Experts of a small language model.
Size: 10 layers, vocabulary 15728.
Training: a variant of Muon for the experts, 647M tokens.
Below are experts of layer 3 (counted from 0) of a mixture-of-experts language model. Rows are named router (the router's row for the expert), gate (a neuron's input weights, with its number), up (a neuron's input weights, with its number) and show model dimensions 0-127. Each number is 128 + 24 x the weight over its row's rms, rounded and kept within 0 to 255.
Before each expert's rows: a language model's description of what the expert responds to; "comes after" lists some tokens at least twice as common just before its tokens as in all text. This comes from a sample of Wikipedia text that the model never trained on. Tokens count by the router's weight.

# expert 5
First piece of a name or word starting with a capital, such as A, U, M, or prefixes like pro, anti, non, often in military history.
comes after: ".", " |", ",", " the", " of", ":"
router [132 162 138 167 141 129 112 131 131 138 141 117 151 109 101 152 143 170 144 135 138 106 159 109 160  78 107 160 153 144  76 133 153 143  86 118  91 180 142 150 144 105 154 131 146 121 134 154 120 142 133 149 103 121 133 177 186 132 129 185 102 110 138 126 105  78 118 170 187 136 144  81 124  92 149 114 144 114 116 153 149 124 135 107 141 153  98 110 131  73 123 140 131  72 144  94 135 162 114  76 109 132 164 126  99 103 138 127  89 169 117 150 106 150 110 102 114 121 142 120 125  93  79 135 161 135 115 134]
gate0 [108 144 107 154  95 155 138 169  82 125 149  93 168  78 135 119  74 138 112 129 120 132 133 140 126  80 166 118 151 160 138 100 114  94 127 109 104 136 136 145 135 113  77 134 135 114 131 135 167 123 112 160 107 183 159 129 154  94 105 148 103 129 156 140 117 101 172 134 117 132 124 102  97 111 159 134 137  85 164 161 103 132 118 136 119 142  86 116 113  58 140 103 116 108 147 105 108  97 117 130 140 123 126 140 154 124 132 130 160 121 157 133 126 135  86  92 117 119 130 151 122 115 106 134 171 182 116 156]
up0 [146  93 163 158 132 139 107 109  88  95 140 148 152 125 140 145  80 172 129 124 100 107  73 132 130 117  98 107 142 138 102 142 111 115 107 121 124 158 134 200 112 114 125  88 133 132 110 121 101  95  76 131 121 150 144 141 170 137 104 111 122  92 188 156 106  95 131 155 160 121  63 118 133  83 108 181 139  96 158 177 148 133 141 107 122 142 129 139 157 138 102 129 163 142 113 149 121  98 103 114 182 106 109 115 124  86 142 100 161 114 115 121 109 143 110 161 121 141 149 151  86 126 125 157 140 121 109 131]

# expert 39
First short piece of a word split by the tokenizer, often after a hyphen or prefix, as in super-p-owers, post-p-oned, think-t-anks.
comes after: "-", " \"", " Pro", " pre", "==", " re"
router [125 161 169 176 152 138 114 143 158 129 124 160 141 123 133 129 136 146 118 108 136 135 140 126 138 111  99 133 112 117 150 146 101 121  91 112 127 148 154 159 146  97 138 155 134 103 104 180 105 179 125 157  58 113 129 137 180 140 181 183 111 119 101 156 116 104 123 134 150 103 155  77 140 113 154 141 148 184 118 124 135 116  88 152 114 145 118 138 131 100 130 159 125 140 149 106 158 138 120  96 116 145 144 138 141 126 158 102 132 145 112 125  97 134 108 122 108 129  94 136 114 126  80 138 148 146 121 164]
gate0 [156 126 127 160 174 118 144 159  92 149 127 143  67 124 107 126 128 121 125 140  87 110 118  92 136 105  94 129 113 105 129 114 100 105 142  88 146 139 160 152 144 145 138 113 143 126  85 146 129 174 172 139  90 136 124 123  91 125 130 114 136 114 129  86  54 133 137 113 122 131 123 126 157 124 120 146 150 127  94 133 119 148 133 142 132  96 106 158 152 152  91 113 129 155 111 151 163 115 119 146 161 130 113 171 117 129 127 133 116 153 100 124 145  89 138 126 123 150  97 102 143 110 165 170 118 107 122 158]
up0 [115 163 148 137 133 105 105 123 111 179 104  89 103 142 133 133  94 127 141 151 129 116 112 110 120 141 100 164 128 126 126 102 176 119 134  99 114 132 125 120 112 150 160 131  84 141 172 136  92 116 137  67 131 137 130 173 118  93 132 128 112 109 127 111 147 102 137 125 166 149 117 112 144 102 128 117 137 121 125 187 127 141 124 150 125 115 122 135 170 132 121 141 126 153 138 139 123  81  86 117 123 186 153 137 113 170  98 145 127 162 140 127 123 149 110 143 172 107  88 170 141 134  71 141 130 125 140 115]

# expert 32
Newline tokens, mostly ending rows of wiki tables with scores or votes, also before headings, list items and new paragraphs.
comes after: " |", "\n", ")", ".", "|---|---|---|---|", "|---|---|---|---|---|---|"
router [126 141 124 127 136 120 116  98 153 153 154 130 130 131 130 159 130 173 111 109 164 124 188 124 174 128  96 145 164 143 102 147 150 163 104  94  86 160 119 144 152 123 155 148 149 140 119 187 120 167 120 125 115 116 100 153 140 145 134 145 108  71 121 129 123  93 121 127 114 109 141 120  67 113 138 148 145 109  87 123 133 139 128 136 137 132 113 133 132 108 130 133 121  74 151 122 131 165 125  94 113 134 130 114 124 123 142 115 107 156 120 146  93 128 126 132 117 123  80 114  76 111 119 145 141 123 138 155]
gate0 [120 114 119 101 135 118 106 116 152 145 114 133 102 161 147 151 123 102 123 134  96 166 102 152 170 108  95  87 127 113 118 134 100 115  90 115 121 159 136  97 147 115 131 101 137 110 140  98 120 135 111 126 172 109 118 129  57 148 126 140 160 109 160 133  81 105 115 149 104 122 103  92 137 120 118 174 158 130 118 145 132 120 120 123 151  92 114 126 111 165 127 111 175 158 132 131 135 134 177 119 160 177 132 140 131 130 161 116  73 148  71 118 123 146 129 132 118 110 113 157 123 105  94 130 100 115 136 130]
up0 [132 136 109 186 151 123 154 145 176 110 158 173 123 123 141 101 136 118 127 120 108 163 153 129 111 126  77 172 125 123 143 121 148  91 168 101 113 160 146 115 166 117 144 116 141 112 129 146 103 126  82 115 113 150 120  78 131 121 128 152 105 151 144  87 169 130 119 152 128 128  87 163 131  82 122  96 113 113 130 150 147 105 140 114 105  89 168 119 143 158 116 177 112 140 108 144 101 150 130  94 152 171 140 133 122 143  97 136 128 102  95 136 106 137 124 124 136  91  85 127 130 153 130 139 137 127 128 153]

# expert 40
Past-tense verbs of life and plot events after he, was or and, such as began, returned, moved, died, retired, plus only.
comes after: " was", " to", " he", " and", " were", " He"
router [161 144 144 150 148 144 107 128 157 138 144 120 133  99 121 187 146 169 148  91 117  92 144  63 157 109 125 163 132 147  84 132 136 136  85 116  85 166 140 141 172 130 156 133 156 124 115 127 105 148 128 135 125  84 101 138 151 131 154 136 120 118  99 145 130 128 138 159 126 107 139 141 103 115 123 140 130 131  85 107 139  97  98 147 131 125 102 105 174 138 159 176 128 133 140 151 114 130 127  62 140 127 115 123  87 119 139  96 116 154  84 114 131 157 109  92 118  92 132 134 135 113  93 116 106 123 153 125]
gate0 [137 135 130 157 163  99 118 137  94 142 128 124 133 116 161 150 156 170 150  53 134 170 169 126 143 118 125 123 144 167 138 119 108 130 136 155 104 178 112 145 122 144 161 155 110 145 110 116 182 147  56 134 128  99 109 141 118 100 151 164 121 150 187 139 140 128 153 145 150 129 107 170 109 107 115 127 131 142 146 129 126 121 115  95 117 136 111 136 119 119 143 121 163 131 110 169 137 101 178 125 118 138 145 157 107 157 140  78 122 142  74 101 136 142 138 172 149 130 103 162 128 151 129 101 113  80 134 161]
up0 [ 87 138 112 143 136 173 102  99 163 100  90  94 113 102 144 137 150 123 157 121 128 119 132 129 128 119 104 120  70 108 142 115 117 136 128 122 140 132 108 175  96  91 124 127 139 102 122 114 111 106 147 104 122 155 107 119  91 100 109 143 103 166 134 135 120 139 143 126 119 117 145 104 144  93 129 133 150 109 145 110 141  96 101 142 152 139 155 126 153 176 163 111  93 127 134 142 120 122 158 131 140 110 169 109 124  87 153 137 119 134 138  95 146 159  95 131 118 136 157 128 108 159 122 174 114 111 187  81]

# expert 61
Middle syllables within rare names and words, often after a capital letter, as in Hr-ith-ik, Hr-ab-osky, B-ibl-ical.
comes after: " H", "H", " B", " R", " h", "r"
router [133 156 142 152 161 112  98 139 108 153 143 115 159  83 100 154 148 163 145 123 153 122 128 105 130 126  86 123 106 112 135 121 138 119 121  99 109 154 141 141 176 131 145 138 135  95  82 190  94 136 150 153 119 103  61 120 144 131 153 142 123 125  97 155  83 114 126 140 137 120 112 149 119 132 171 132 161 138 133 108 137 144 112 132  95 108 114 120 164 109 148 141 105 127 164 139 167 134  79 148 112 122 122 106 120  93 150 125 116 133 123 152 133  88 103 102 152 122 119 116 101 113  71 120 163 153 169 117]
gate0 [146 151 127 140 100 161 138 147 141 111 132 173 143 120 165 136 113 145 115 129 140  85 121 130 162 116 115 144 121 129 132 142 121  98 105  96 107 138 151  99 116 139 156  96 108 141 138 112  97 140 146 160 141 109 137 157 136 130 128 138  98 125 119  68  92 180 142 128 130 134 114 181 168 115 129 115 144 127 144 176 159 130 114 108  81 144 138 122 138 152 164 140 112 147  94 145 157 120 149 115  92 147 148 122 133 168 108  89 107 115 150 143 119  76 143 131 147 145 113 141 140 177 136  92  77  98 108 136]
up0 [113  83 141 115 154 170 152 162 148 111  95 175  96 166 152 143 143 153  90  89 109 129  54 137  85 118 127 110 130 135 131 139 146 153 149 166 166 111 133 140 154 138 102 137 121  97 151 121 147 127 172 134 105 120 138 169 165 129 114  61  91 113 103 139 133 130 110 102 127 122 125 147 160 150 104 122 139 123 100 140 170 143 133 128 130 120 123 120 111 144  88 114 115 135 119 118 119 113 132 154 123 120 113 154 141 150 146  76 115 117 107 160 105 123  72 141 123 147 137 144 183 136 164 144 124 119  86 127]

# expert 11
Short word pieces right after an initial capital in proper names and foreign words, such as A-in Shams, A-e-gean, G-le-eson.
comes after: " K", " G", " D", " M", " A", " B"
router [141 161 138 140 180 140 117 112 134 139 145 159 152 105 136 130 173 166 124  82 112  74 124  92 143 130 102 127 142 130 113 156 129 150 117 117 135 172 134 181 157 119 119 156 157  95 114 185 105 146 136 157 118 120 134 177 144 127 145 142 118 143  81 145 144 122 107 155 154 108 101 117 110 139 117 148 158 134 116  96 186 154 153 141  95 152 108 122 155 117 122 127 121 111 175 106 143 159 120 131  87 146 140 106 147  83 144 120 122 159 130 153 126 123 125 116 140 114 111  96  76 104 130 116 141 151 169 129]
gate0 [119 174 151 159 154 172 141 147 116  88 164 108  86 127 145 108 157 140 111 116 137 126 137 181 123 103 115 177 117 103  67 102 139  93 140 113 110  93 132 137 136 138 141 171 136 108 119 110 128 171 132 145  88 124  97 142 129 142 127 117 176 127 100 133 130 121 126 123 148 124 183 118 142 182 138 137 120 121 133 146 152 105 128 133 104  89  83 153 116 127 111  97 136 134 140 114 172 130 123 132 119  87 164 121 136 174  92 141 135 124 101 100 149 139  75 127 176 114 103 123  78 143 126  90 138 114 110 152]
up0 [141 132 122 118 161 172 108 146 141 156 119 120 149 111 117 112 135 116 125  95 139 110 126 139 150 139 134 142 107  98 103 140 189 130 115 145 123 159 132 127 148 110  99 121 139 108 154 119 149 111 149 153 127 153 132  93  93 152 144 166 135 120 153 150 153 158 146  66 162 106 123 155 134 134  91 116 152  95 126 149 160 120 134 115 108 129 120 146 169 150 135 108  99 130 144 177 173 168 101  74 134 152 116  91 104 133 141 150 143 114 120  94 132 100 134 129 123 115 148 117  93 125 123  61 152 144 106 130]

# expert 41
Common adjectives and participles after the or a in biographical prose, such as known, other, English, early, local, -based.
comes after: " the", " a", " and", ",", " an", " also"
router [159 141 157 130 129 160 109 102 177 132 127 148 166 111  86 138 175 129 131 145 153 127 132  86 135 100 101 117 119 171 145 134 138 147 136 135 109 132 137 148 145 108 176 137 139 126  96 128  68 142 140 154 142 126 145 143 132 143 155 133 137 137 123 129 119 111 117 152 125 142 138 122 120  59 138 152 120 114 108 101 169 137 112 112  97 124  97 106 124 101 149 138 103 106 117  93 160 157 124 123 124 134 132 133 101 104 159 132  97 161 118 161 139 112  93 126 125  93 121 125 137 137 122 114 143 132 137 124]
gate0 [ 98 152 133 112 136 133 164 149 160  98  87  85 138 112  84 165 196 111 117 149 184 162  81 169 115  92 113 176 106  80  92 115 144 108 108 112 123 116  90 160  98 109 104 169 120 116 135 145 123 129 155 122 132 129 122 120 112 175 112 129 154 114 117 102 157 140 141 124 119 151 129 156 135 120 145 117 114 137  85 124 169 143  97 128  94 148 125 145 111 112 140  76 143 136  93 138 136 121 131 139 142 176 150  91  96 129 109 131 100 129 125 131  90 114 118 145 168 141 161 136 169 161 110 101 109 130 105 135]
up0 [115 119 120 122 135 126 165 130 129 134 142 146 108 174 116 137 130 137 167 160 121 177 116 141 106 160 107 121 109 129 167 125 145 112 134 104 128 146 161 141 121 126 132 145 137 116 138  90 136 108 109 141 141 152 109  97 172 133 123 107 115  75 116 131 158 133  99 140 172  93 126 110 124 153 115  86 129 143 138 129 161  80 159 129  65 136  89 121 139 127 158 145 132  75 107 130 157 154  78 108 157 155 125 181 142 135 133 125 116 112 170 137 123 150 147  93 129 119 113 125 163 139 145 149 121  89 131 189]

# expert 0
Digits inside multi-digit numbers such as decimals, years and amounts (2.74, 1899, €100,000), plus word pieces like stand-up, hailed, unlock.
comes after: "1", " ", " h", " un", "-", " dis"
router [160 106 161 118 143 121 125 154 111 126 132 125 135 116  96 152 156 154 152  93 146 115 138 134 172 134 127 117 129 131 139 123 138 125 131 125 107 126 137 174 151  95 163 143 174 116 101 139 103 152 138 165 117  95 124 137 157 142 134 147  60 108  78 140 116 142 128 135 128  70 172 128 120 155 135 140 135 136 101 150 156 108 111 153 137  90 111 103 169 114 113 147 102  85 197 131 154 140 105 134 134 158 141  77 117  78 126 139 147 138  56 137  82 141 101 114 103 118 133 106  97 119  95  87 173 135 127 148]
gate0 [193 147 134  83 100 121 109 118 103 118 123 160  92 129 122 181  99 139  95  84 126 144 123 131 157 127 109 120 145 134 134 148 160 133 116  78 123 102 152 131 118 149 102 149 164 166 119 124 126 162 143 164  95 101  96 159 114 108 118 128 143 147 108 108 140 173 117 118 111 120 111 111  93 112 176 164 108 122  80 154 148 134 120 151 120 126 144 160 117 185 122 129 140 102  77 149 155 159 110 130 175 100 115 124 157 104 123 112 181 150 107 124 163 102 167 131 130 161 163 147 119 109 125 122 154 110 123 149]
up0 [128  91 158 141 155 166 109  96 147 134 120 145 172 108 156 135 122 111 112 115 151 146 130 110  97 119 126 118  91 152 129 144 145 144 123  89 149 131 134 115  95  95 139 131 116 138  87 156  88 147 144 118 112 134 115  97  93 138  64 128 104 105 113 146 144  90 147 128 112 117 154 139 100 118 114 118 110 143 100 100  79 151 133  71 105 130 130 130 126  94 160 137  74  94 125 107  81  62 152 122  94 122 140 170 129 120 133 107 115 147 102 110 149 130 145 157 114 146 122 134 108 126 139 156  96 136 158  79]

# expert 42
Word pieces following an initial L, l or similar consonant in names and words, e.g. Lil, Llewyn, lunatic, Plaid, slasher.
comes after: " L", " l", "L", " R", "l", " Br"
router [115 166 118 151 126 128  93 121 126 156 157 122 150  88 136 124 172 173 132 110 164  93 133 133 150 134 103 121 173 135 120 148 137 120 134 111 123 151 125 181 139 110 129 166 138  83 105 154 132 146 132 154 113 120  85 175 135 171 132 135 119 119 103 155  94 125  97 159 167 147 146 156  97 139 153 135 155 122 106  90 157 148 118 150  96 129  99 146 161 103 184 117 108 124 147 127 175 146 117 138 103 129 120  91 130 105 162 154 122 143 108 134 111 131 113 127 133 119 128 110 104 103 151  56 171 146 138 108]
gate0 [155 149  95 108 148 141 116 124 154 160 108 134 133  95 142 143 144 111 132 103 130 114 108 150 171 129 120  96 126 101 148 105 142 132 144 106  99 144 115 171 126 140 152 147 107 131 108 101  90  98 113 106 177 144 105 139 106 125 136 128 102 123 137 151 160 112 122 135  96 141 124 140  96 130 142 119  75 160 145 150 128 154 117 122 145  74  60 177 142 162 168 153 146 137 110 142 103 146 137 144 129 146 101 115 134  95 131 160 122 140 129 125 122 146 104 114 179 172 159 103 114 153 134 118 123 149 149 140]
up0 [157 152  82 159 126 140 118 116 169 109 144 138 138 133 141 185 135  91 139 126 128 111 100  82 120 119 132 156 157 107 117  98 162  92 152 137  99 136 136 119 108  67 136 127 119 120 149 102 143  98 122 122 108  93 115 114 104 131 156 143  87  79 116  87 105 135 131 117 150 146 140 113  91 153 158 166 155 128 150 150 131 109 134 125 123 126 101 161 152 116 178 132 128  93 141 109 120 149 141 124 129 136 105 131 126 137  97 136 133 192 111 144  78 129 114 115 134 133 103 148 128 112 157 124 127 121 148 185]

# expert 28
Single digits following other digits in multi-digit numbers, especially batting averages, scores, times, percentages and table figures, like .4-2-0, U1-6.
comes after: "1", "2", "3", "5", "4", "8"
router [137 147 134 152 135 149  93 126 140 149 141 141 179  99 110 156 147 165 149  72 158 118 126  90 140 107 127 160 164 122 132 135 162 166  98 119 103 142 166 138 178 125 160 144 148 121 127 156 126 177 139 187 112 111 130 127 129 161 145 122 123  97 131 126 109 110 119 116 144 130 180  95 111  99 157 130 127 152 123 112 144 116 111 144  92 117 113  75 166 107 155 138 117  79 152  89 129 158 125 120 120 153 115 131 127  77 124 141 127 138 127 142 133 131  98 122 120 105 121 101  73 117 108  97 122 150 155 152]
gate0 [111 120 147 113 164 104 151 110 103 155 140  90 123 108  89 132 113 159 165 133 105  90 124 117 136 149 204 118 154 118 101 114 140  96 107 121 129 115 125 137 101 143 142 155 147 125 192 107 135 165  93 148 125  63 129 148 115 132 108 104 160 110 107 106 148 124 126 102  74 128 131 159 117 135 143 119 109 141 102 137 108 139 141  99 113 159  92 140 191 114 114  70 132 137 138 108 143 147 106  88 125 126  92 143 140 109 137 135 111 155 153 134 112 163 153 136 119 162 126 117 155 112 127  77 157 102 155 150]
up0 [124 112 147 114 121 106  96 122 117 150 130  87 101 131 103 124 122 135 125 137  85 132 134 136 166 134 123  99  94 140 128 122 149 132  80 107 115 145 130 110 134 127 122 116 114 108  75 137 169 135 106 162 132 162 126 127  91 136 107  88 150 136 121 108 113 128 125 120 135 177 101 143 110 104 139 128 155 160 109 115 157 129 149  97 165 102 135 114 158 138 124 110 149 112 131 132 196 127 125 125 163 183 137 170 155 146 124 146 104 127 166 128 152 141 131 175 133 139 144 152 131 127  56 101 136 144 109 144]

# expert 21
Possessive or plural s after an apostrophe or noun, plus determiners and pronouns such as which, its, their, this, his.
comes after: "'", "(", "’", " in", " to", " on"
router [134 139 155 145 150 130 147  87 165 139 116 140 133 123 132 131 152 179 149  98 129  92 121  88 146 108 117 138 104 140 103 127 147 141 112 104  64 132 138 148 164 131 158 177 121 107 115 123  87 121 165 129 100 103 132 133 152 148 143 151 120 120  93 119 126 135 104 128 119  84 166  93 100 113 164 160 145 165 117 138 139 104 120 113 137 130  85 135 142  98 141 133 115  75 188 124 163 138 108 136 116 132 156  93  78 113 175 116 126 123 112 119 131 124 113 113 145 107 103 131 119 128  93  99 174 170 113 152]
gate0 [121 101 158 129 114 123 141 123 144 105 145 119 123 100 138 114 136 123 163 163  91 136 160 109 167 105 124 129 116  82 119 127 145 128 119 142 121  99 106 123 179 130 117  94 125 167 176 139 162 134  99 145 138 154  90 139 140 121 136 153  92  92 130 154 116 153 133 131 107 122  75 102 142 149 135 162 197 124 153 164  86 161 154  96 162  82 128 105 156 157 153 155 136 113  97 125 116 153 120 143 165  90 105 130  99 151 154 104 130 133  70 140  84  88 128 138  73 117 158 136 112 112 125 109 102 124 160 134]
up0 [167 107 117 147 132 120 148 135 123 123 106 161 135 155 149 149 129 138 132 121 116 123 127 109 133 125 148 125 137 112 140 110 123 142 121 154 126 128 140 119  87 132 106 149 121 157 107 125 126 133 170 137 104 113 104 112 115  59  92 150 149 146 109 129 177 198 129 165 124 163 130 116 117  70 103  92 132 122 171 149 120 154 100 126 117 182 154 113  83 122 132 111  78 152 138 105 110 129 186  71 114 145 140 130 126  93 103 150 133 154 133 102 100 117 167 161 127 137 139 126 158 120 142 102 108  98 138 134]

# expert 34
First letter or syllable of a split personal name or taxon author, usually a surname, such as Her-re, Pas-coe, Tor-rence, M-erson.
comes after: ",", " of", " and", "a", " by", "i"
router [123 135 134 130 157 132 126 120 135 159 152 124 166 105 130 158 142 125 184 153 134 124 168 107 155  62 112 124 123 154  93 163 126 144 101  95 111 156 159 136 152 114 192 132 128 106 140 129  86 176 138 156 145 104 106 157 161 135 142 151 101 109 129 112  67 115  81 118 149  96 145  91 108 115 161 139 124 135 119 111 109 124 102 185  88 166 109  79 133 103 160 166 134  79 145 123 177 165 122  96 104 133 137  90 108 124 187 134  92 138  97 145 121 139 100 118  88 107 108 119 136  79  95 128 117 133 154 109]
gate0 [151 170 175 139 152 152 154 143 146 129 110 125 131 163 114  98 163 170 134 182 149 102 130 139 109 115  99 142 130 121 103 123 130 155 133 154 140 119 130 185 139 124 151 116 131 132 126  97  90 129 154 113  99 112  93 134 166 139  94 103  90 140 126 125 115 104  79 125 169  87 140 135 146 156 188 144 127 162 132 146 157 142 138 157 119 112 133 163 105 135 107 103 108  85 117 120 153  94 131 140 110 132 169  81  95 113 112 130 156 142 116 121 128 111  99 106 143 159 154 119 104 114 143 142  84 133 102 111]
up0 [ 94 137 147 121  70 182 164  79 139 138 116 152 102 109 142 108 146  88 107 128 124 123 159 139 141 127 127 145 111 102 140 160 106 125 109 119 143  97 121 127 127 110 136  80  83 141 134 189 115 133 165 163 137 138 137 159 129 155 183 140 172 137 134 133 142  82 155  82 167 118 138  87  96 139 114 144 103 139 133 118 149 145 137 156 146 137 105 152 130 128 140 113 143 112 125 150 112 119 119 131 155 143 180  86 189 117 125 134  91 120 113 146 108  94 145 109  99 138 139 167  99 133 119 175  73 130 135 113]

# expert 19
Later digits inside multi-digit numbers such as dollar amounts, years, coordinates and table statistics, plus million and billion.
comes after: "0", "8", "5", "2", "9", "1"
router [143 153 137 179 170 140  92  89 116 130 144 113 161 116 118 142 139 162 154 120 144 116 162  74 185 107 124 174 122 143 108 145 136 185 109  82 124 146 144 135 145  99 161 146 149 117 125 168 111 153 122 141 109 124 122 135 143 152 151 119 108 105 119 139  94  73 103 132 132 120 146 104 117 100 142 129 112 142 125 126 149 132 113 154 115 157 130 108 142 125 126 118 107  71 154 114 143 156 101 111 112 125 148 121  98 103 132 129 106 147 124 129 108 131  77 128 113  80  93 125  90  90  91  83 145 157 161 135]
gate0 [ 82  83 111 149 118 120 152 142 114 135 127 112 158  98 141 155 116 143 157 184 152  98 119 147 125  97 115 141 120 123 156 132 105 149 142 136 119 158 144 155 178 129 165  81  81 139 171 168  94 131 101 119 141 122 145 149 166 126 137 119 131 100 128 154 142 122 150  97 110 108 114 139 149 119 115 128 143 125 125 153 119 123 133 149  97 135 156 147 160 104 131 137 132 134 133 113 125 182 123  82 105 128 127 118  81 120 142 139 149 124 130 120  68 144  99 124 127  93 130 103 107 135 127 161 135 154 110  95]
up0 [136  92 151 119 123  87 119 188 161 134 114 179 115 135 122 132 120  99 130 112 122 127 119 158 100 129 106 150 140  92 141 147 164 109 127  95 148 112 124 102 119 188 158 135 132 114 119 165 142 145 110 146 150 187 161  71 116 138 128 122 136 110 134  70 117 138 104  98 109 152 107 128 135 129 130 157  98 100 130 137 174 105 150 150  82 117 121 147  99 146 108 104 149 105 128 145 166 116 176 150 103 131 128 173 183 114 122 172 104 153 112 123 124 123 151  96 104 118  90 163 126 137 125 137 131 130 122 117]

# expert 56
The, this, his, its, their, often opening a sentence or paragraph, as in The species, or after of and in.
comes after: " of", " in", ".", " to", " at", " for"
router [142 144 146 130 107 129 117 111 145 193 140 135 133 122 111 137 129 187 164  89 148  98 117  90 133  95 122 173 125 147 140 145 142 172  95  91  81 149 129 161 133 117 126 151 153 102  93 139 111 117 164 144 152 126  90 130 153 149 147 126 100  96 120 104 126 106 101 137 138 108 178 105 120  97 151 172 121 116  74 118 136 108 109 122 101 121  85 112 134 112 153 159 105 117 142 118 143 193  99 102  59 138 151 126 108 113 134 147 110 164 105 163 116 140 102 109 133 104  73 152 124 110 109 135 168 144 137 132]
gate0 [ 83 124 120 133 153  83 138 152 144 142 136 157 153 104  99 158 141 161 127 171 166 131 116  94  94 128 116 180 100  93 100  84 140 124 137 122 128 101  88 149 141 148 127 175 100 117 122 145 120 128 127 119 120 108 129  96 116 140 133  79 101 105 137 121 133 130 113 132 117  96 127 110 160 116 124 143 145 172  41 120  92 106 127 156 115 145 162 104 113 171  86 149 100 133 143 129 147 145  95 119 146 169 150 111 119  83 144 169 119 157 114 106 125 150  75 115 157 155 120 114 118  91 129 188 141 129 157  82]
up0 [109 126 104 143 133 117 125 133 116 119 125 111 127 110 116 128 136 170 136 121 109 103 139 128 192 136 140 111 114 104 149 132 120 128 129 100 120 152 133 137 137  76 131 155  84 124 121 152 109 186  88 185 146 121 169 107 124 105 154 129 103 119 138 159 135 149 153 138 141  99 136 116 153 124 183 170 153 122 134 161 122 109 153 142 142 108 134  63 151 132  89 118 101 134 179 141 120 130  87 139 123 118 190 119  73 146 138 141 134 128 175 164 110 150 110 122 138 120 127 135 112 122 124 110 135  96 118 121]

# expert 33
Word-internal st and short opening pieces such as st, St, en, dis, w, as in back-st-rap, 31-st, well-st-ructured.
comes after: "-", " the", " and", " his", "s", "y"
router [112 119 149 154 128 127 115 150 155 115 151 125 147 143 135 159 145 161 134 104 114 117 128 106 128 119 101 146 141 107 114 124 151 163  82 102  78 121 182 177 131 117 161 152 126 108 127 155  96 189 142 139 139  89 126 172 128 169 192 113 126 110 132 156 125 124 101 118 129  92 154 128 104 100 136 134 129 126 146 110 139  90 108 178 120 148 104 100 160 135 168 162 135 137 145 121 182 150  97  96 114 132 150 128 113 146 128 105 103 133 125 154 109 142 101 112 145 145 113 128 115 127  84  92 161 110 162 135]
gate0 [146 138 129 178 120 102 149 135 141 113 104 113 111 140 123 109 109 122  82 132 133 109 112 173 128  84  93  92 147 137 124 134 126 118 106 112  89 161 134 104 136 179  94 171 111 157 139 168 130  86 126 123 120 134 134 126 131 140 115 157 163 115  93 102 104 142  91  93 149 109 149 147 106  96 137 127 126 181 135 166 160 126  83 121 120 134 189 110 150 102 147 132 133 130 125 132 151  74 140  98 144 157 119 119 126 125 127  91 166 154 115 137 136 132 133 144 136 124 100 111 169  97 123 120 162 114  91 171]
up0 [ 93 116  97 131 130 126 154 160 120  94  98 111 127 114 128 136 103 102 127  89 119 128 149 165 103 149 105 146 125  77 140 121 139 138 103 146 112 149 158 118 183  94 117 130 130 122 107 118 147 122 149 107 145 113 128 133 182  89  77 153 125 120 154 119 164 126 130 120 155 182  96 130  92 117 164  82 113 154 140 122  97 109 101 129 100 113 107 133 172 103 142  96 143 145 142 107 123 191 144 152  85 139 116 126 138 129 172 115 147 133 140 109 126 110 120 121 100 123 150 131 120 120 161 110 139  96 144 143]

# expert 43
Word pieces inside proper names and abbreviations, often after a capital initial, as in Vá-czi, EC-U, V-irt-uos.
comes after: " G", " P", " V", " J", "P", " p"
router [160 168 135 135 120 120  87 129 170 170 134 123 155  79 150 126 158 173 153  95 140  89 126  66 128 137 116 140 162 139 108 139 155 120 119 132 105 163 122 150 155  84 139 164 178 108 116 165 145 162 153 171 105 138 102 136 111 123 116 122 103 101  99 121 132 130 105 146 173 127 120 127 125 129 121 145 171 144  99 123 161 132 132 114 102 117 101 120 140 120 139 141 105  76 156 160 163 158  97 117 115 169 133 123 125  77 134 136 105 120 125 136 125 137 111 130 139  94 117  72  76 107 129  86 139 141 181 165]
gate0 [153 152 115 123 152 150 142 138  71 127 128 140 109  86 168 136 147  64 147 119 131  84 103 157 125 180 130  91 126 129 108 164 132  89 116 156 125 102 143 155 113 116 100 159  95 108 181 149 128  96 124 162 131 132 109 147 107 160 166  97 108 173 147 109 118 103  74 145 138 136 165 145  98 100 133 104 135 130 104 165 139 119 139 150 125  99 114 133 127 148 153 130 100 152 122 152 132 133 129 139 126 114 118 132 153 137 145 149 131 120 143  75 129 174 128  98 136  82 123 114 112 131 122 111 174  99 153 148]
up0 [138  99 123 104 173 143 117 108 105 158  76 124 137  69  95 141 120 114 124 100 101 131 164 121 123 152 125 122 123 135 104 147 116 120 103 164  75 123 169  67 142 159 128 134 148 112 133  95 136 136 149  82 125 136 145 105 119 139 100 120 157 134  93 146 140 152 164 147 141 145 109 158 103 111  82 164  79 114 143 125 109 139 105 146 160 108 165 130  92 120 151 114 110 155 117 128 172 147 123 108 121 173 109 107 124 127 131 101 183  73 116 129 124 158 130 118 123  90 142 102 137 127  97 119 165  81 160 101]